From a checkpoint of a small mixture-of-experts model trained on Wikipedia.
Experts: 16 experts in each of 10 layers, 384 SwiGLU neurons an expert, 1 pick a token.
Training: a variant of Muon for the experts, 1294M tokens, 9873 steps.
Below are experts of layer 5 (counted from 0) of a mixture-of-experts language model. Rows are named router (the router's row for the expert), gate (a neuron's input weights, with its number), up (a neuron's input weights, with its number), down (a neuron's output weights, with its number) and show model dimensions 80-119. Each number is 128 + 32 x the weight over its row's rms, rounded and kept within 0 to 255. Numbers have three digits each.
Before each expert's rows: "mostly gets" lists some tokens that are sent to it at least half of the time; "raises" lists some tokens whose logits its average output raises strongly, later layers aside. This comes from a sample of Wikipedia text that the model never trained on.

# expert 8
mostly gets: "In", " in", " over", " on", " after", " during"
raises: " the", " ", " a"
router:149092171085046117120073143143050088112127096091185156121166093127100115171159121149074086174140150167167178126149115086
gate0:175127131135072181178119073123120161207164132135128174090134114161080161150117115132092091055152125092069162140105105137
up0:128134070172113126105153153154139170103170076068187049134107165115116066185103088096149110148132205170095153130129154125
down0:152168150153081135136155144122175121059101126089124098133172092106143081173164112137096077116151071132149158214159131105
gate1:175077144111132098130158155158089102096177153076137101165139117129119174105135071131168034114138141202100184185109153112
up1:129150079080119125107120155152106111115127124153125104109180095086134035133134128173060109093084145083156127079079083115
down1:127090108127115099080152197131091099184144121132163142153079107109135072173074140110147070081131143091194149161132108133
gate2:134084161109100126121108091108188122098114242090123156123143195128088162129155112140091195132115106150040121147130122131
up2:117093174101130158114119184194139127126170117132102145142080118194154162178122150101171069150161188103123109121156093078
down2:095074108126136207129208152126112082124130098139124106129105102143094100105089091081117082187152145164137168102078131113
gate3:115127099122093111086081148204117178116154166128166103122153103158105090086173141063185118096086121166108123141124110127
up3:192093102113101171116085085020169073127076172111107158127105144137091138180108096149138133153249162113090182080153096135
down3:133094100125139155165073146135166103167108143096113112113121119111126131134103161144089115175156160150105114113137087090
gate4:103147192070150138164154121091197095125118096128142103119100147148092140121121101121113079137121149160080214125076125188
up4:122169114132134183157140081136172154095115168143134032087120075131130133155112142096137181159117189154160112148114102138
down4:140097148121137072095182050142092141145168138126130105096129106142087130171162130145136136133127182109108106095106146111
gate5:113117132154141126134160121215172131109111153120185076156112033209136132110091168110169092073110172122145045143160143156
up5:139170122104137147099219107096094151146114130097072130116115167060140151131177094154090094146195141144120185134118077090
down5:134171143132043068148102094126125136136127085094214134127098148104078137104179151158118105131136160148134196099140131125
gate6:111135127118118208162099122181153134102118106134161174126127203116106134115117117091107118182110137163154129090137092137
up6:127215132105175100150105132072126176122152116139117224140057111151129123111171098098127125156198153122153101137166114162
down6:142121107129083102094133147115158080064131119141094115122091108118184097199133106145120123136140083114124152154159156146
gate7:189160185129084116114149107095090089130155129074129098073124077189104130160176129105133103112136138170082187152090123116
up7:233125104148138143110104160104110182117208184060125126091149086178106142196132153077098107173095125179165098113130174071
down7:180179114131133162105103131150173097122193090052096108157147095159158055071091121147129119111117100099142152169141158145
gate8:156115165038120117123165078130112119077140106118105100133098120109084126142112122133162144162183116164156167093145153076
up8:184144101141162150133091164101193133133144114117087130148130125101143123112105147121136069124070118172137157171097118162
down8:108157136143144171135141172142178133127122147103207171128159120158164157133126127103128064093154122160114120160143133091
gate9:165104158156114124164088172175112157171140089155120089083119094177062114071147122117114129115194142112078141135146191117
up9:136166090110166140137127143130140132183150099111124141089145109126129186075125131117132096130089186103174099106155041163
down9:128128169173077160155142149135157145065108183141117130082117135147114118157104181133144122191136138083119111102087085101
gate10:092172102146185084144170083111122140146147108142173170053113139155125122128175138121142082139166082108128146079100139134
up10:120122077156113122113127109091117100147120149121148125132121116141122165132131167160140108068154109097191140175161124170
down10:129208159144116144149132095184117109180097115114189095121114132123130115110099133093181086172075112151165171114076118156
gate11:148105135109123114095156113118096096072157125065070126124145147118149126126112132174165103115124158091191093161145072126
up11:113153149150181093100141159149132126064170159062133090162121147075108090083145126127138160172122176160121109126152136111
down11:075119112161061111118126182138177170146054143164122139110130138190127086139100118129116141143145093202097180081105076128
gate12:084130165121078158100178161160129090116093151110116210148106082117175187128088114113133073180138181176187147136135160112
up12:143084161221082120094133132138136143104104159095172130115166118108162162108121118141135076137086096149111176175108137128
down12:128127170173111123143191086129143065166181138113070163175150147127136104150121138095131114151160129125098137116117145168
gate13:098037122121060140078131128099068107096134144111143034149183135220152188180126121123157069159054108195131094153164116120
up13:091131122156046138070173138067100154100133172115087110137141121155160166101133105049150102161110148123131100139105143081
down13:105124143135171172147181205095130170170093171136097047098128152172158095100127127162073102141144098141145192091130147137
gate14:131140123131076109175236085142126102186094115104136148127108116096090130099151128104133168136117182136128139145109170128
up14:095121123172089112086153147107187158102158185110146130123124099093090147133137110105131123085123146061108120167145144140
down14:112166104141139167144156130158133106146118075119146144127119151155135082144158180172115166114098136131098129127148159117
gate15:128185082100127157095148141142121127129081163082152143063136137131119226170116119070115095151045146113127132097142088181
up15:094122115151162123159104117150118117109145170121109103139114078140102127106151125162159128134166105104092111109149174112
down15:101089045107129119119123098066103160161123094108135157182109199153112125108154175082166091126158133112126074097117165161

# expert 13
mostly gets: " is", " was", " were", " are", " has", " have"
raises: " a", " an", " part", " one"
router:110131169130097134083086112126104122119132089091175162074167134071145190147105154065150111155100117171182150128137045151
gate0:129176133180136140100119151107121076106157186165123042142099187141107157164102133112142083149116148082140161135085163082
up0:110125158038132109118115133134099183141163161082116147035140074085098103119112145133136116112175108161149096129110092174
down0:125118112133092112151113151195169108087111169111127159095125158137154078169132128093123177085119124115147172133115162119
gate1:148141158130124197148141093137080116189119163137093132138088082109123147113154077135147118084130114134071128146154066155
up1:108145095096129087166117125104049108086117177081132168141128117126138128128128056118148160117148148123071081094202112149
down1:052152134133148127135146116125134142136107095120094147171179157084123179100135141122107118147097144142145170179189165180
gate2:116222136141081107122187141127161162170129088158189168146081134131143112173102135065057123144146082125122127080130113120
up2:116145132143121121162140144141098125041152132125095152156125196089108114126125113119077117136103141062170065085203109085
down2:120106134110172130103104165125161150134126159131078181108115153135168101160075174150165112131130137109105094181140104132
gate3:117156107094061111151126102143097129151156050181147165154141123187094115099186126186094066113128136156147152177101089134
up3:111119147090125136152191156050133112147154142116137153149155127028126156172146145111165094120079147160128161137136152116
down3:114143154095099111177167123162123139145109064069129135097138065157121139106072146168093167078080139104166168109138133156
gate4:222132094137148135108049170104154124145216127132080140115155155173168133100145209110128170148141130153081126127138124088
up4:126082180151140134074086146123128087142128116099164104123137105151128162107144150092098160131112200160154155127134148143
down4:117074155133104156139153086186141159162125154195129097117124155110122121103126101142113173166173178131146099115150115087
gate5:115089186126164166106096138068112145079075140104092082048153158112164122160132125112152134087109187169169089178100139120
up5:110125137136162126131110152142109051132193101109128125115127086175132158160121100173170101144116084093058124114119103111
down5:066138082112112152135082102142117121142125178191139091167116180127184115148109131058110064079139114111110151164109121083
gate6:178103078112144086127101097175119134080142096109142163068134164167085152081094137171114109148135115213153138120135141158
up6:125097175161102133190128213088136129123181167121178142145118083155149127107102030110120148136146094171098167144137162123
down6:123123079058142067128090151124138201142087121126124150068088120178171133190145100130107087147081095087154114142103082141
gate7:117105097149144148113207095162151093125097147122129075064153137081163145143094132138140186130173080152109140115128162087
up7:127150158132107093116158144073084111201171104084193101121170141152200082134109157096131115145093198091080091136114136113
down7:085123212120121140141117124118095160183145150154139114146159129168191142118047177145119159125094185178104126125131190112
gate8:130146140164073088191078094113130201156121157156131129199152178161129146118139152122119066101143140124119137151108103110
up8:178078202089119151070109140180131032195151144084155119137122083112098135161167150120121133071135113166193136171193128078
down8:117110146162171092111071130127176143168092139165164107151091126097094117145101127193117072132171152163100143129159165110
gate9:116094135165142181105153127132138192136144116146065148127172169139178101134116157121138187183092101150137165124159071094
up9:116143095095154152172103083144142089119133150097167142150090089059131137175150106120158048100202117112095175113101155181
down9:117141120127131158142190086094119078068118175097112127119090127143102098144094149108121066092178088098142093143137089122
gate10:141151121142115147099155128194127131168171125093130089157090152134111124144111178129060156175069101095141077143208165136
up10:116117137105125107157135141139044079126204137168141140115168123173105139116154154138104119115169106107095143099199139162
down10:129153146169125100168160107080142080165132092106099111088109083079100152115154179124088097078122175122125111130119098160
gate11:136145138148143118099140128181141131096122110160093128073104157115118093163128158184080121139119137126168146151146120137
up11:124134112123155142128105105127170146139082135117127138134114107146106140128143110167158101092176102116099081167085150121
down11:125168147153114145114149188114099077153179128085133138114139136147129148088163110104178142079116124095120116087098107199
gate12:056112097177102117150154107094110153152172183087086155110131116119100148144078175186144149126129140107142124123190091159
up12:139109155136069137107125098204131119153133171150127126106167118132074129125132168084155129104068130131102046096171165113
down12:119132100103097128108096076114164167132124120117141113143147156060182149171122114074137126109123103131188099123147129139
gate13:160174153115095124064107113124125091100132196157153114095154140068136091167134150101153155142129113169162121156129158068
up13:098136087145170107142126102093148090089188091105144127170134151122175120144098083137101106165130121111138119164107183107
down13:080169083106137103140148165116160122130150096109156153184158115080108114128065092085106166171114102084159126145166186128
gate14:168162170071176178135116146113172123120171110046106150176140141101160151167151147128191136151052157161123148082211138171
up14:135165136104117088143147103129132081090126158138126121085161127057087135136143103165140129138102180107059166111143183153
down14:165139174142170095127172231066114170153118138201105119155115101130118158141129162122133126112132161117109130125159150088
gate15:079171113130127065110135117112127112143128112112130086163155178147120164158024109104086156113100094144203133099072111115
up15:152114136152105129125130153152116095109146128185096124122103103157130138120126120149090111110164102132112165098185130122
down15:152168117131156086138110074103107150152129153154083132120156167138160120134093155110064144094147147190170083092117132105

# expert 0
mostly gets: "|", "=", ");", "====", " |", " *"
raises: " ", " T", " B", " D", " L", " P"
router:088102138163105126088081140149087078086131123127183139072143097115145119156136103122122105115127127122157194071117141083
gate0:113148111119112128096083154175177127148146111110109124139137170135075146143118143088124099131150173124102077124160173124
up0:118130088126129128145133171145111219150113090162122161097104127120154146132119108160109115204122117062187130157116144117
down0:112117143113120159117154117099112124134076130150132155103075104118169159130119136120162124119161155104144089190148182111
gate1:150160146135097133192105172100100150110136088142154123135119176161094139163154132130086164094192175122111092176132166174
up1:114101155219110107117115137141154199161074147167151114146139119148057064147156152083075147117142114143090117167116137090
down1:171108135099176092139089159099153099129111160113142134179092184123173108086175067102152127068119135079042117121145115154
gate2:136105106125136152177087128171166098093127131091140166123125093133118186124079175115098147112143071063020144098178162130
up2:101094110199088128163096109174148124151098121084123169064124209099147147149105144110079139126079100149139145183202147100
down2:141081114208138120102115141131141081135116148051139091162146139138155154192135101108078106096163101086153110145164074137
gate3:120111164037154087118163184148141072091126149097093109091149131142099120128089158080110104096101132145160097151121140163
up3:126131092168088179128159123128130055141162142096108114134143133123136081114167126158068143132064174170206180163058117186
down3:198142109126118134140094133135180089149102142133097123121118097060154100144112136136079116072143137139121099148156078122
gate4:132148158076191051189186178148097143101142147109151144141145114106078083108130163118104189132111187106184195177139137070
up4:098058151130151119198187160185122111085104142131177125081192127128130084110123146162112141121100165110141122206098148131
down4:096108084164108138119114133122141098121117110134134104151120119147095234110113127119194115164130143136171223077136143117
gate5:109118129122134059140097184137145175096185153120096095113105115140197101109100152126149127096163066112171093130155179123
up5:106123137159125181090149086120145166134126116067082049138146162146122097086110152101178095057121122114115073115091149109
down5:089157147117078121138123083142123130122144139169077160128167089141121152157105119126118097141128230144149126107166133159
gate6:185096154125092083056101123155091147093148126165126130135119122152105132131117115232124157195106084143189107129143109100
up6:133163162072130133106146136115100123163116113078057132144145155110098147126065176136180084087132183160098087150089147088
down6:174095090135123114123122184129106129138118137148106146125110126093110114188075074153136093102131121100131097119111125123
gate7:095095134139117090125113113142079108129123148092112166113128095041153097120100169150131107142149080114194091167114133154
up7:076151133100162099113117105146148151124128177076153177094150108072207103170139101138167095128137122109128114128153113134
down7:117125112163160068170114126107157142133143157160186156125125137143165139146080146113095151187143093106091058141141095166
gate8:108130134136120149118082059187099144118129086096095130114188136140127148079160080089148133082153159105124106120161103063
up8:186107180177118119106170099119166150183166079148133096095122139150155094190062096137126076102136145138139128120118111141
down8:148153076191151096106192079155137152131132190110090145123111155208136112095131137096132176099134116106145138097156146148
gate9:124191118125179120129153136083115175120147102093120164175109084090092064167142167174121138167125094133113174120105150113
up9:167117145076149173133164099177120141130097139082097139159204108158134150083112070116118077097133091100129082143097158151
down9:118122093076185113142139146112186091136139089092163169149103112119140100148163139181158083117227132158054097111149093081
gate10:167090138136089252139080147116190100086061205116114104098133054138130145149141116139097111161095120054187158131152119105
up10:141114155147173146154098171091154097102129160117080086134125113158140149127168114100129098114065097145099108097172088133
down10:139132114164106163137144109142116138126138138160119090156114157120124107117041098170167058103105110085109185153151135138
gate11:175109097146141100069167053092160136114093053117141109156119112077162128140173157116093133063111132128123143086161126145
up11:140121126120102120164143092114110128151178181209106138116129143164097115150115110112147137104147147152213109162142154165
down11:069115146128135153192082130126128124163128132084138103095127115144116142136123165104097155147166125175109156161069124161
gate12:114104116125112098119135142144133097138192104152152157144065109096188197117120161152116160143118119080145116146077133100
up12:122148224192185150145110085122096133157198142179140128121110191098169100113130091121193144154179149056199124160099123120
down12:083120132139158096152147158124143143093067132115110117113120098154078131064113118153165138111148109135108088127148110104
gate13:111084152127127131078123148113122106121145178096138138158158131095155107137135153126117162092128098107134152151169104125
up13:106165118183189132134123189127138153103121094132099187086098136175068130097110164111123149117106166107124131072168177150
down13:111103114107168113110120097107116159136128134116151157116155142082124208072163205100100140053125131163145150127151133105
gate14:134099137104100151178082122141144119115193177126134183123117107143139111139134124077137164059060148087137084105088106183
up14:144127097117115075098148149112150090155146091118116050120195135114247132140143124127157089108160106189175149128109094125
down14:113134133071155165060163109163067151104110110172159115166170146135147200112152120063106153123079158135065156156170129219
gate15:107115151089125143164146123134152124090166140103184083081098095105080136103067150110067135152147097125146144199143171114
up15:142107131160158068120194105128124121161136073074167144135114114158129156180129089145146118099136130091149150136120181077
down15:101125191121092144134140120164142174122141132140121113108108110150132137084120171102124166135110170140196178117122133142

# expert 11
mostly gets: "rd", "th", "st", " third", " Second", "nd"
raises: " and", ",", " in", "."
router:158107207140131166074129132183136152121075123098112141179153101126071120129205186159072096133152130123142108190119145146
gate0:082125112108110152112081176176172141068113117100095139164149114128149163107140132104102166105132077092157124162130144107
up0:159152098092144120111154066114079108138055083131124117136095122096142130120141109148159130117115145131170108112163125087
down0:159108144109155109117113105133148124148132182161133150090054142104158076136119098136177121143178099115123068109148069152
gate1:130129099169154084122123129079100141101091203114111170127079139070132153116162151108127130115118083073133070095115057109
up1:118164171150122133103087144146163066087090123102124116146166166167096151130173106131057122160133108131099133145182116167
down1:095142158166100075158049129116128079114104098129143068068131097168087115125141147087151110202083141043119067123119111160
gate2:174118170149144144118082165178110111135108095132132145143169065147151137100173126142145119145052146111106096104137141120
up2:150136127134168167076115124148172125088124164086108113107102109065131095176125064119053138157156135089116078138117210132
down2:068141130163123100067180177082144155187192141102138080150138131153133103129154108144126102131083111120178127129138114138
gate3:145131143092153133132108108114095129093050157149089173072101105116091178076121087168098180152148105102120039130109123073
up3:143108155150143174133072092106147198086101125145164131188115139117122155104127158192174155090105116065107081140143139133
down3:119151159103133115127156111165188073137157119111160151095115075151133097051116099130121135116149068147154089149158060104
gate4:116181136174176124090200147121117090114110168148164144156140129090105116101108135137110134155122151074139119094119138133
up4:192181109153084187140135149105059126204118100157155107110175118160107164118105154098142106098124147175091125134121110099
down4:097104105184118103093060114070119059087111110167066067146124175124097118112177162088144157118123093125137111085100104162
gate5:149136172127117154154183130125088170083073121096158078132148122175120080144189125115115069112139093134187128082121148101
up5:096162143094100093147154143105157132117093137135126136112142119152150107095103142128118104124141144143095143172159144176
down5:124128176132136089134148137129077092126153130092140159149133130097172204146125098122200153129137225101149107082096082077
gate6:145099169105135146162114131100124127184137191153171137094148130084120161190127149056171133132059128146091134147132137090
up6:137152174159144127173161073133125149138087116159131110203151174090124145145118162123173120159105133121071204197098168115
down6:085154114082202098122148114125076153123064170137088093108196120153108121132091170152148110132131168133135146118082110117
gate7:138058150150109170142110126140112153127095113126164128121098150113153195134172172188111098151135130113120114189148113050
up7:154145138184122149122058121122161105152166192081118131116103059099106137132141087146137080166144110143141086090080103118
down7:150054140153138154135103083085140132144121177069141129084126177139167153133143043155134162145132099127122107175121116105
gate8:144078178149098146124107114155112088098107140160098088078181137102133134112102154160146122137098164126112135111119105104
up8:105080122129173186100110125153143165114126156132064140102082081181138099126142148138150082125187173138165105090149094120
down8:103129210128140134110096103167086126109144130100172183160105109144079157082076134120123145137129153170130113132124113080
gate9:149090118106158151065109111120173121194102135000111124107161158155112152104102133121059104196109141114111150117087093138
up9:178091150121116128095089143147155123099091222129142152147085153171150111087060130153139111144134089108135145074163145125
down9:108114142135108182154150133154136107159112105185102162151163115105090108174129051141121063139100118156180093158093209132
gate10:133069136136168120097110151143126112128206154141162197126132089112170134110155136191044097131143116142104106137103127086
up10:107106085107123129105085102097122125190126148179193027092095106168127109095124124117147120180181139134113049138166116142
down10:149127221194134189117125186094152084170119175082157098170095170139079129086155130106035067117194088122114106112083143118
gate11:131092121140109111080126155095175191167095091138123135093190113107132102124104114156146111109101165148146159094125070153
up11:127139119081123163188107159160103170067149126215089140129055180140163134152102118110175181179153141127166116142169204162
down11:135132128146117133120129123090128178127148070124154136161065191118048161120116105104216086111106146090159160126160162121
gate12:211108140121120145126150169143169112152115155163107206142089156128126170139094143157153145123169114160099124130057138053
up12:165105111126087124201088145142162108094160151131091120151137135166145146153099116110077147148100197138139080153121093161
down12:089124128173167166080175158126120072111149146162132138158126086076071059116150158116154140091121199119124145157101113179
gate13:115132135101112117129112181134182124145123164138184131126084107126034159111144121117095156155227164156165129141147118142
up13:089135110117084120139110110152131139110103094113072191193117117140141126133164097123170152132079111107119131160082151131
down13:120092145107097171101139106132063097122191179120150120134149166113125135095123085135169163136106104171110144138126123136
gate14:133140116158123143144149089083117102072149107143115195151163120132144139126071141145135175150211130077145138153167138140
up14:137134121100146124145187161122129171163108119143132110162102106150099114149155113098098116125115169158123135101159160111
down14:113173134135140131079112078132099154165103110165133126098096134102163184102186087120122161121120079120161143120127145128
gate15:147205185164135175132145201133149108167082181135111126126222175117132057111109049091149171141129105136146155169114174072
up15:138148111095128109061098075112147126092150146150111100134070109052143130127097120175109083118170127104110109089111120121
down15:170134076152162101132105162114122145146136166128058091165106100174155171088146129092130145117144152122130142078144095161

# expert 5
mostly gets: " Phylum", "Population", " Animalia", " Genus", " Website", " footballer"
raises: " in", " and", ",", " "
router:063148099122104215118141179146141131111101147163140164102130130086171135166153097141118155143058116082146153182155108120
gate0:100141168126134155169111091120139166127124116145116113109132119148121116117106078140121129112088151133133168172145102138
up0:103142103132159080131126148101156109134180146107096156153135140117145147160106139117152084122095129180154127155141155117
down0:119137141154175112113118193113129142134111207135129126062122085111134141073169173060087113116135105135094121150088144168
gate1:144148110114115097082134138090136132108120123120084162184135135162145127146147121164108086157105102091110083127074140128
up1:112093081087134165126138108092143126230130070095128133135147091118078065095081098132178140113102165108090085162123147129
down1:147120114172104114175135111095104174124110091066078153161103105127154087153128212112217135135122071111123120149190180152
gate2:102096122139144115140132174073079144098087137157102111185106176071083117164178156110080135151113130111152107146097083094
up2:176064141098080138121082150087190191168079104081133083129122091167144147133109174093165153137154129110115092158142168130
down2:078122117137115088121142155109165191120128125160156093099120121163134123129094135143167067127227100141164179123107055131
gate3:139058090097130104117125106112107096180151115121140085083116076194181137161119174083104097194091129159149118081125117164
up3:203111150128139158125160176110203108131146129160149126073125105117109147143122096186117170138063097124157143137093105194
down3:030137117142136098180107085141129146196154137089106126156116158137087143150139075049110119092129148173105058115174209160
gate4:114101137145119137148118097168142174159164200102131101119127116072116205108139127105132169154098155112086148146151157080
up4:121098098092108124122137149168164086129122169127144099136130075110077169096089126071126135175111153092108150142178158094
down4:135173121146139102179149055136138115127131150104140073143104136148100131126113123116165119143128119152143164174069167118
gate5:105157082147128075125126103115154133101074121098101162081112116117147087087099092136134089094108117121114106107117170155
up5:182097150096072098185179115127128049190140120127116129162113136116167131147149149168155125141149144129077165129190111104
down5:127080114157145141159096120148115130102124114094104089112150137108092143155130154130088076165156110078150144117156112155
gate6:153177108117130142131141103096109138112117168158097039095128125102111090156142084162139139139167126089091084181153146117
up6:155118122124113168095123135037129107108092079110140165129082112151124221056157119120074152125107075131104118160122080168
down6:153089155079136104036077168164126125103142163155093103136090138146122111118207077139110143116187145134161115137099094187
gate7:099138131110111077125128032095141163107134126169101167142085139080129116157129130134133102112106123048134149128078127127
up7:094128084095145085143119065102081085131129103105166157118085139067135172122168130066148097142109085132083104160105105126
down7:140089119174117160163050136115122130120145133165125121150129107046094101082120069126054131170177112141144166134151136139
gate8:084134137129143142114142172059104097141124133126112184105092063099107128089140122153095106152057094111059135081055146135
up8:087139134157111155130125121112119118205094159168122124148133123141107161089124172182136185122125127113081085153108116133
down8:110062173103157132187106116125151153092141164014158121090169122082107095162107122126081141176135111112211147115149130149
gate9:114091155177147138163164168157071147072191141143093091119126117079126106121051138112126099116109160102152106165139136154
up9:094134142151144118122109145139089137079169132121108088109082153100118157166040185147104115101102141141104072116132216200
down9:140162146125163086126128137133160154129075232113107100088181101120141186107115119179102099118157139128157083166154134122
gate10:136143109090134121137120142089095085139149120120134150106140145131138096129159098145071080136140125150155167136103135132
up10:115193161152049109147126187088173111101163145119153134139153146105129113154105127149010087143171136154096148081127082182
down10:160119121202135155112088113113140153196140117138147211106152116106158149104110132117133104182118166145143162081118104113
gate11:155063061186100119097157155091112143130137137132144118106128130154124143160154063132117220115071083062125095155162126150
up11:114109077147110161112103176152102156141078120146095193110095121146149080164150132108093083143145181124125120131113158108
down11:153135122136151072125114160107201127152178131121180106126142186171135124124087114117092118145089132155116078115140121128
gate12:106157134144139130072135096179072160129094112141161098079133124192058161177100164121154140142071193084186186149156106154
up12:134189054179174136100136157131127182131093191112140135140162107118072142150110187147176137123164123141139137108167045159
down12:119154154163178157137122130114111149123085112136134123160144142149153098119126168143124141139133167106143154136225140166
gate13:144091063096157145103163111133120141038140171152093141096103156139153172078171139154115149067148095141159161134130168066
up13:116113076105198119120122109123123135074157165168164113147107118163117167119143094148114131067194128133153203157101096068
down13:059136150119159125152116132123112104134186138066148212098094122114135150105134158159095186155104075118220122142097088148
gate14:115103151101161109120177089175115152130167162177093052166083174082108111124132094093128133053153086134104106106165182103
up14:078143108169158138124093180126152090118143124111151120140110129131174146144155151134122119134068109090125124173139061140
down14:160094157101155184156152064124135102104129163123135174107131135129146140157135070112054145150120123161140086151134105089
gate15:144140140146105097112080102153129095098178153065194104099085109124149132119157209134149141139069129139137128116118126169
up15:085143078150147120138124130122124144156133166163145139095107152204183125171120070102130082131097129112180137127057156158
down15:124107117111159123133119101118118112126097122110115138161157150109113170240093191159152167159152065049149182102134155215

# expert 7
mostly gets: " strong", " good", " power", " low", " water", " cost"
raises: " in", " and", ","
router:111000147092125153074110199198123134118122123095183140134103136123124130150108182093143134120099089092174114096140121084
gate0:106083114126156099054118099169141047114109143126184139123062177089105169124097134113101107134189136126180159166070158177
up0:115120142137176061108096128121138066092125160151166085108133141111132052179190123104088110163136186153164079132150145138
down0:132131140073158106075208101091138115075122157152185166137096124147119100153195129117161112151151146121114171156144130145
gate1:110152168116113145118161114181182127098175117177142134106119151138128084152154068139151117093142087083121110108142112165
up1:134141217130109158111111083177124096137158105209158196061133121154108140164148176191140157185173102175130135100138137164
down1:152114084132131142148169169118107111095161129129131123101078119141143127164137117129130188102104104099092096137128063169
gate2:101116161134192098150146128135121126190109145135133150106126099137128137087107129089183165164160135133181141166105144105
up2:164168180111165163146153120094107084084171118147132148223163103103170131155082134145050174179176148143201107185124155111
down2:131109086063118100114121073139092131123165145111091103107117087148146165109114177117081145094137117166097170126116191179
gate3:092116064050127193142108105105219110150110162151155195173135131108096130135149124096141139082130137140116145119132088129
up3:112088094103134110174150151122074120080168135173121150119132149078111138165112141080130145226141115188090155103105122091
down3:147143116082159170185145126190149120075112128121058128094157154154161060163170098152093102125159076132105108104136183086
gate4:105128106125175116091097080142129098146159108060145159131135148107133137142152193153129088174203136105088154140083117137
up4:083137132137163122118108129129103107128171110076064077088118099124126147128135094133081124136138123116094135120130129158
down4:090193122085111074109177131161141108065147136087113139165071148168091140114120108119113140146089154139117130153078152130
gate5:123141155121123165111067086099138117138122112104112185149154085115112114111068198114182061143129090151161141050073143123
up5:158112127187104112109085120114155116129089125158106221140106101107179109129090116184095155153151082120206134128113116092
down5:149171134104167143165152148109067122135156049078076094095081122077155105178122140086159120110107111120171139144160136132
gate6:179113077106096102114142164154093084156119111169164151149149134121114145149166111183113166141111137137158125109084101121
up6:095174152113145155116145147171121110147222137128087121079110093125118101127142074159072107150174095141150133158138163146
down6:118131133157037119119118077046161154064106113118131154194110116158161129108123165100128113151117087119114128178188121119
gate7:074086126103135151093090115215179134191146135131126095085166171146163150127172101127150093098066118150060145123151157125
up7:148069065132174124129129125129151110131067107146128141132099178080118215141165103143157166135123168193122126127092211096
down7:164113108182162158121106090126144113112052075135138138105155176116083138137159137120123115172129127137133113154155079142
gate8:170150147135154147158124104146149136124158133118174120129188115128092155156118138198148084115048151081168118139093102153
up8:084192140111149139122112141070164187126147142166124110118148130128165124145106142116111135171121124150145160104081156184
down8:091140082113104124153068107119189168144165134094141169127151158180115131176133091145115098123092144183159098151121156078
gate9:089111102092129100119106151107094101065112154093168151161145129103133102120124153133229072135100168133136109123103127083
up9:123106129096114083126088120135136085104123141162138121185105104131125114147156120136146059145106095127133094161073133134
down9:128203097141141178120139149171086137119112138124115156141089085124193102094185056124113088138129137110129134082055111165
gate10:119109155152131119102101130111157127085081113133087125129159095156145152166163141139154152140143117113127148134188140156
up10:108186093069118174182134103093098131149124175109078149158144176114123170138136102140159128174125163135150155144106103126
down10:166150104145135121140134062134134141127135161133102137185140176150187144122086050091124104128111164153094117129120135129
gate11:112181092112071173076163101125120094153155096130134137092112068090157147156159156139120104143132121155187127129184089108
up11:118147132124139092130125128113156143061112111147121154152187180073094166124120098136162069114121123120123118136120133075
down11:125139152138103062152153169098120194081056103108138103182121094111188111160113118117136164214164132126143107161129087120
gate12:111173072107121137135154122155146139150076125112116136130088164143097143152154116163146163135142056109133153127155109107
up12:118119116089174107122148098115149116152127111112143126138108079103087102150138133183151148122125118120151128120106094164
down12:098149157144149120131076174105131158066096116178108118098131176145063125135143123103201163148221119104084134156057081097
gate13:148119159146093163114154136131148090137164172138095100105131143145123187078060106124136150087114187166100093055135141059
up13:145124174093160163111157124126136151193084097147111156161171139165187130117150159149154117137165170173037090067096077076
down13:121085074123108158059088152192115164226120167108107148113156112110151098172108137099106112146119116180107149104074130125
gate14:175129119136112114131162120106115131112121106146135085159139137133064135152149125136138082123222123100145147107156173161
up14:174118120165114156152136152175130099149132132122134047076133040180146142141141082150123143084120138131165090149137113104
down14:150150170063128117129080149185132148131144097124104137124120077120172115135157100124135092093112118129171147124145134169
gate15:143124142077133128162105111146083095162130168084130061111134145064137060119183145098117139113131148126188120148110155109
up15:098138125120162150164170097147147157154181074121113168109102088176084181165139112155150198152145114092136114124139128123
down15:139103112169060135127134154088151121081158129115143122183136130127112130114123067129103089142157192070121156097127097126